From a checkpoint of a small mixture-of-experts model trained on Wikipedia: 13 layers, a shared expert of 128 neurons.
Below are experts of layer 4 (counted from 0) of a mixture-of-experts language model. Rows are named router (the router's row for the expert), up (a neuron's input weights, with its number), down (a neuron's output weights, with its number) and show model dimensions 0-255. Each number is 50 + 10 x the weight over its row's rms, rounded and kept within 0 to 99.
Before each expert's rows: "comes before" lists some tokens at least twice as common just after its tokens as in all text; "mostly gets" lists some tokens that are sent to it at least half of the time. This comes from a sample of Wikipedia text that the model never trained on. Tokens count by the router's weight.

# expert 29
comes before: "9", "0", "8", "7", "5", "4"
mostly gets: "1", "9", " sq", "8", "7", "6"
router:57 65 45 45 56 53 34 46 56 52 20 49 47 51 45 51 33 48 52 60 49 56 56 52 51 49 41 53 57 56 61 49 58 53 46 40 39 43 50 51 63 57 31 42 45 61 48 37 54 46 36 21 46 47 49 46 50 62 71 63 61 58 64 56 46 38 60 46 52 51 13 55 53 41 48 55 37 35 31 66 55 64 44 51 50 45 53 51 42 71 29 53 67 57 48 37 49 61 62 35 46 45 54 32 31 38 47 43 37 36 48 55 47 44 34 60 43 58 64 63 62 61 33 42 65 40 48 60 52 52 63 40 67 60 45 49 54 49 56 60 26 49 51 49 57 80 56 54 51 59 60 43 39 55 31 54 38 37 49 55 40 57 59 67 51 51 54 61 47 59 40 46 43 48 57 60 73 46 65 65 37 66 54 46 57 69 50 51 51 55 58 49 59 38 66 49 48 37 50 45 62 45 54 31 51 55 60 52 44 35 57 42 44 46 50 42 60 47 53 27 54 59 59 38 37 37 59 51 55 46 61 50 41 56 37 48 55 55 55 50 49 54 60 51 48 47 46 61 48 54 34 48 58 36 66 46
up0:46 58 65 43 49 46 47 61 23 51 37 28 65 58 52 55 38 43 52 33 46 40 45 46 58 49 61 71 53 60 73 47 56 65 41 46 55 67 33 48 41 57 57 67 51 58 53 56 56 46 43 55 43 53 50 59 52 41 42 43 57 41 59 44 41 47 61 61 51 52 37 54 45 51 48 45 44 51 24 43 38 55 46 66 44 37 52 49 49 68 45 40 44 42 62 62 66 43 42 54 57 48 50 47 48 33 81 45 39 73 53 29 62 50 58 58 41 48 54 54 59 23 37 50 57 48 51 38 54 43 47 36 33 63 27 56 60 46 55 50 53 43 44 39 52 58 36 62 37 59 58 43 39 39 59 42 40 50 45 55 45 42 44 46 50 57 41 57 40 52 62 54 27 40 45 63 53 36 59 40 51 55 66 42 65 65 35 55 48 42 53 53 45 34 64 40 49 60 57 46 57 46 39 38 42 59 72 44 44 51 50 41 36 51 49 46 62 59 51 42 55 50 55 31 64 45 36 59 59 48 52 72 55 53 39 49 38 35 64 57 63 46 41 50 69 48 47 45 65 48 55 59 58 46 48 68
down0:44 52 44 54 43 46 51 72 54 34 39 49 51 37 63 46 45 45 50 45 59 67 52 51 48 50 51 54 42 33 41 53 70 44 70 33 38 69 55 41 63 31 59 58 53 47 37 76 65 47 39 48 67 37 27 41 42 47 61 54 51 46 46 63 56 40 39 72 51 64 46 37 55 62 58 42 26 50 61 59 44 65 64 51 53 27 62 43 44 39 69 61 35 58 47 20 60 49 54 68 39 49 32 45 60 62 48 52 49 42 44 54 59 72 54 53 61 56 49 65 32 38 66 57 56 50 30 51 56 51 47 37 57 60 51 41 39 52 55 67 54 57 44 61 47 47 50 52 47 57 53 47 36 60 46 52 48 48 56 42 39 57 46 65 54 53 34 43 68 53 42 46 66 63 59 56 66 63 53 52 43 46 45 52 56 50 48 57 47 70 39 46 62 41 43 47 51 44 55 61 33 53 50 49 38 53 46 58 49 41 68 35 35 63 29 42 43 39 63 51 53 52 57 41 60 48 51 54 54 47 56 65 52 50 42 45 61 53 66 50 38 32 35 52 47 52 47 38 59 39 55 46 40 50 58 51

# expert 3
comes before: "s", " of", " (", " is", "e", "er"
mostly gets: "idae", " species", " List", " Act", " arch", " President"
router:43 42 47 47 36 48 55 58 35 55 55 45 54 41 42 47 67 61 51 48 46 48 62 34 45 61 49 51 52 38 59 41 44 49 58 46 37 46 54 54 59 41 55 55 54 59 49 40 40 53 52 58 67 21 51 54 44 49 77 64 40 50 56 43 45 52 53 46 41 50 66 61 56 42 47 47 56 56 53 58 39 27 57 59 52 35 49 41 56 49 50 43 65 33 43 63 44 42 71 57 59 58 51 47 41 58 39 49 44 54 54 46 49 46 48 51 67 61 49 69 38 43 43 55 50 56 77 48 46 37 59 42 42 57 50 39 67 36 62 54 46 45 57 55 41 62 22 48 67 56 59 68 50 52 37 56 54 57 61 45 62 39 41 63 48 55 41 48 52 71 44 53 50 46 51 44 48 44 61 53 40 52 90 40 53 77 55 55 45 49 44 62 60 41 54 68 54 45 59 49 40 56 49 37 51 31 51 51 37 55 65 44 62 41 51 56 40 44 53 52 40 45 52 28 55 48 35 51 46 60 51 53 39 41 64 33 54 38 53 47 58 33 50 62 72 69 48 67 47 69 41 52 67 68 48 63
up0:62 40 46 53 54 34 43 46 42 51 27 47 67 71 30 49 68 50 39 57 66 57 75 46 43 69 47 53 57 44 52 70 42 41 46 45 68 53 62 73 54 35 50 76 46 40 66 49 25 77 48 63 54 26 45 45 45 47 50 43 57 36 38 48 64 40 57 47 61 47 51 42 36 66 69 39 56 66 64 63 58 60 50 41 50 63 65 32 50 42 59 48 47 57 43 49 55 48 57 38 54 37 43 49 47 54 51 57 36 54 48 57 70 50 38 54 56 53 39 54 40 54 45 41 31 49 42 43 39 37 58 44 29 39 34 41 65 49 52 67 59 55 36 54 43 40 63 63 55 57 49 45 46 34 32 53 43 42 58 45 60 49 66 65 49 46 52 63 48 60 42 52 63 56 42 54 60 48 61 44 53 49 38 57 48 46 47 61 60 48 47 61 58 47 65 42 43 56 57 53 36 52 64 58 46 38 49 56 58 47 55 47 58 30 46 44 49 37 55 42 46 44 63 40 72 47 49 41 52 51 66 64 47 62 49 56 54 45 50 57 58 46 59 56 55 54 51 54 42 49 54 63 63 57 40 47
down0:59 35 48 51 56 55 48 43 53 65 36 60 38 39 69 43 53 65 44 63 40 50 45 48 55 43 50 49 63 55 49 46 42 50 56 48 55 68 34 38 46 35 57 50 45 61 61 55 75 47 59 25 46 50 63 50 44 67 48 37 61 47 55 63 65 44 51 63 57 45 60 56 56 49 44 74 48 51 45 46 35 45 42 56 47 72 46 55 62 46 41 41 54 49 60 72 34 46 35 61 47 51 42 51 66 75 54 48 60 48 48 39 56 53 42 36 44 65 44 62 55 44 64 56 37 29 24 34 56 47 30 63 52 60 49 51 47 53 49 52 58 32 69 41 65 57 48 37 50 35 58 59 54 60 54 57 64 61 36 45 38 45 46 45 52 55 44 40 44 53 47 45 49 52 45 44 50 47 56 38 54 56 60 35 40 48 53 33 41 43 38 47 60 53 34 40 48 68 49 49 65 76 47 72 62 55 42 52 41 59 42 37 32 51 42 41 43 44 54 61 34 49 55 52 46 43 54 59 45 58 58 69 55 34 43 48 43 59 62 69 66 40 41 56 55 52 56 40 42 63 56 65 33 55 45 54

# expert 0
comes before: "0", " |", ".", "%", "5", "–"
mostly gets: " two", " three", "″", "′", " five", " four"
router:56 57 40 51 41 49 44 28 42 53 32 37 24 35 54 53 47 37 44 49 48 47 59 42 53 59 52 53 60 33 57 55 59 44 15 58 42 46 39 53 54 54 41 49 60 68 63 36 58 63 61 54 77 53 40 39 37 48 41 65 45 58 42 41 57 56 38 43 60 54 49 56 62 44 50 38 49 41 52 43 43 62 56 67 65 30 61 37 30 39 40 42 52 54 49 55 51 62 35 44 54 47 48 48 40 64 50 50 44 41 57 60 50 40 48 56 45 48 46 52 55 56 35 70 55 55 54 53 58 35 49 46 41 48 59 52 39 63 51 55 59 39 53 31 52 86 41 50 50 47 47 47 46 54 49 25 55 54 65 44 52 35 52 50 53 58 50 53 52 62 50 51 63 41 42 52 62 59 49 34 16 54 57 50 50 38 30 47 56 47 50 50 42 58 56 64 63 53 51 38 40 39 64 49 44 47 53 58 46 58 67 55 20 43 40 41 46 56 49 26 46 35 37 46 51 43 43 53 52 51 55 53 43 55 51 51 50 36 46 55 55 61 50 48 67 59 45 55 36 43 38 63 58 50 64 28
up0:45 46 48 71 60 54 55 50 68 45 55 30 42 50 40 42 33 56 56 48 52 34 55 51 59 66 74 45 36 51 55 43 41 53 49 50 49 40 46 54 42 55 47 57 62 61 69 49 33 60 64 52 55 43 44 54 49 26 34 45 61 78 59 56 54 59 51 58 58 54 44 49 60 49 56 27 36 45 59 55 61 45 55 48 41 49 48 41 60 51 39 61 44 55 46 50 52 47 42 59 53 23 53 36 29 54 43 45 55 41 48 47 68 48 50 53 65 46 48 44 53 59 48 50 27 51 74 74 68 33 54 74 43 56 57 45 57 53 51 46 60 48 51 60 63 59 53 34 42 48 43 53 55 44 38 38 56 59 42 65 42 76 49 36 45 39 44 50 52 53 48 43 46 56 54 50 60 42 57 26 43 48 44 50 57 52 48 42 61 56 59 67 50 65 57 49 54 55 43 63 39 33 48 34 25 37 59 59 40 49 59 37 58 61 33 51 50 53 53 34 63 54 50 55 37 59 36 45 48 58 49 67 51 45 57 40 42 57 46 73 41 56 53 49 42 63 45 39 65 61 41 31 47 53 42 54
down0:52 57 63 52 42 45 47 53 60 64 62 42 31 57 68 55 53 49 42 47 50 55 55 59 43 43 53 36 65 62 46 51 44 39 53 49 50 50 68 45 55 41 49 49 50 54 67 49 52 51 34 50 71 39 53 68 53 56 32 33 42 49 50 45 44 43 58 45 49 54 39 51 59 75 60 59 54 59 62 45 69 38 55 42 41 30 52 55 30 35 32 52 58 49 36 57 62 58 60 35 57 52 50 42 40 50 58 33 49 59 59 40 60 41 47 49 52 60 60 45 47 50 41 27 38 62 35 49 34 44 40 60 75 67 65 51 65 53 48 46 61 58 44 37 49 64 42 50 47 62 62 67 50 38 52 70 23 59 47 46 49 59 53 36 50 33 52 53 56 52 53 31 46 36 49 49 51 32 43 64 52 39 53 51 62 54 78 54 64 56 48 54 35 46 71 37 55 43 53 44 57 42 61 46 56 35 39 55 46 58 59 58 46 61 50 39 36 46 55 38 45 61 34 36 58 58 47 58 57 48 50 63 46 40 44 53 52 43 47 41 60 34 33 36 56 59 28 53 40 44 53 62 52 52 54 33

# expert 6
comes before: " ", " \"", " A", " List", " The", "–"
mostly gets: " +", "=", " –", ");", "|", " —"
router:47 46 48 60 43 53 69 61 48 47 59 34 41 48 52 59 41 45 46 83 52 44 48 42 33 51 33 38 46 43 48 41 49 64 50 39 55 45 62 51 45 67 59 50 52 63 55 47 28 79 65 49 52 43 42 60 67 60 63 58 53 55 37 39 38 62 61 49 52 64 40 41 68 58 57 53 40 65 52 45 57 51 53 38 84 38 41 52 40 66 44 32 41 42 43 45 49 68 65 63 47 53 32 47 50 39 49 34 46 54 59 51 51 51 55 52 78 42 50 50 57 42 45 56 46 52 74 51 55 58 48 41 61 44 52 71 45 48 51 62 62 56 50 44 21 48 65 66 50 46 53 51 42 44 58 54 50 44 52 52 58 39 49 37 48 45 56 54 44 71 52 56 42 46 50 54 45 49 42 51 38 56 61 30 54 46 52 40 55 50 43 48 56 51 53 65 50 49 43 47 58 53 47 48 55 38 56 55 22 66 60 48 53 39 43 43 77 47 65 45 30 42 45 55 59 43 55 53 51 57 57 47 43 19 53 65 46 61 38 59 47 39 60 55 63 55 38 53 55 47 48 61 47 54 48 49
up0:46 41 43 62 56 52 51 53 49 52 47 63 45 62 62 44 60 33 62 44 59 36 48 44 50 39 59 30 73 56 42 56 27 56 47 45 51 47 61 54 48 57 50 37 42 31 54 46 30 41 69 44 61 55 41 45 54 48 53 62 55 85 46 54 60 58 49 46 38 48 35 61 47 70 59 56 48 49 69 70 58 49 56 42 47 40 39 34 49 48 41 56 60 69 64 44 37 39 45 49 68 37 38 39 61 44 50 57 53 63 41 56 46 55 44 53 50 39 41 44 51 44 37 49 49 51 45 53 51 54 43 52 56 54 52 45 31 51 50 54 54 58 37 80 50 45 51 46 47 57 52 51 48 53 47 37 43 35 61 69 51 57 71 63 65 63 41 43 54 54 49 53 55 47 49 49 56 43 27 49 53 78 44 69 66 65 49 47 41 60 60 43 53 68 48 44 46 47 50 46 58 41 59 48 52 43 62 52 36 35 50 39 27 48 52 47 60 48 56 45 41 63 64 54 67 48 50 32 57 55 50 35 56 50 46 56 41 82 58 54 55 63 46 52 44 38 71 37 42 60 48 28 51 39 52 48
down0:42 53 56 26 46 52 50 53 57 55 51 44 49 43 38 62 66 47 51 60 61 52 48 73 46 53 49 55 54 46 70 47 44 41 42 36 53 55 46 62 28 53 41 66 43 67 58 53 63 40 57 59 31 54 51 57 38 67 56 56 52 45 45 60 43 59 58 40 55 49 30 70 42 52 34 60 47 44 61 45 53 38 46 44 61 54 44 48 52 45 49 63 43 74 65 46 62 45 51 54 59 64 52 60 34 34 44 44 55 41 56 52 41 42 45 44 45 44 39 61 50 55 25 48 44 53 69 66 47 44 78 48 46 45 58 56 38 57 38 27 59 68 50 48 60 59 48 54 47 56 27 31 39 53 47 40 57 41 66 56 37 56 43 82 40 41 41 42 39 48 42 50 42 46 38 59 47 56 70 63 48 47 53 40 44 56 54 43 67 38 33 40 58 39 56 37 62 44 68 44 67 42 34 46 62 51 45 61 57 52 51 43 44 56 51 62 43 30 52 57 50 42 60 51 38 57 75 42 53 47 37 50 51 51 51 44 54 47 32 61 39 44 55 43 61 52 44 32 39 38 49 44 53 59 46 49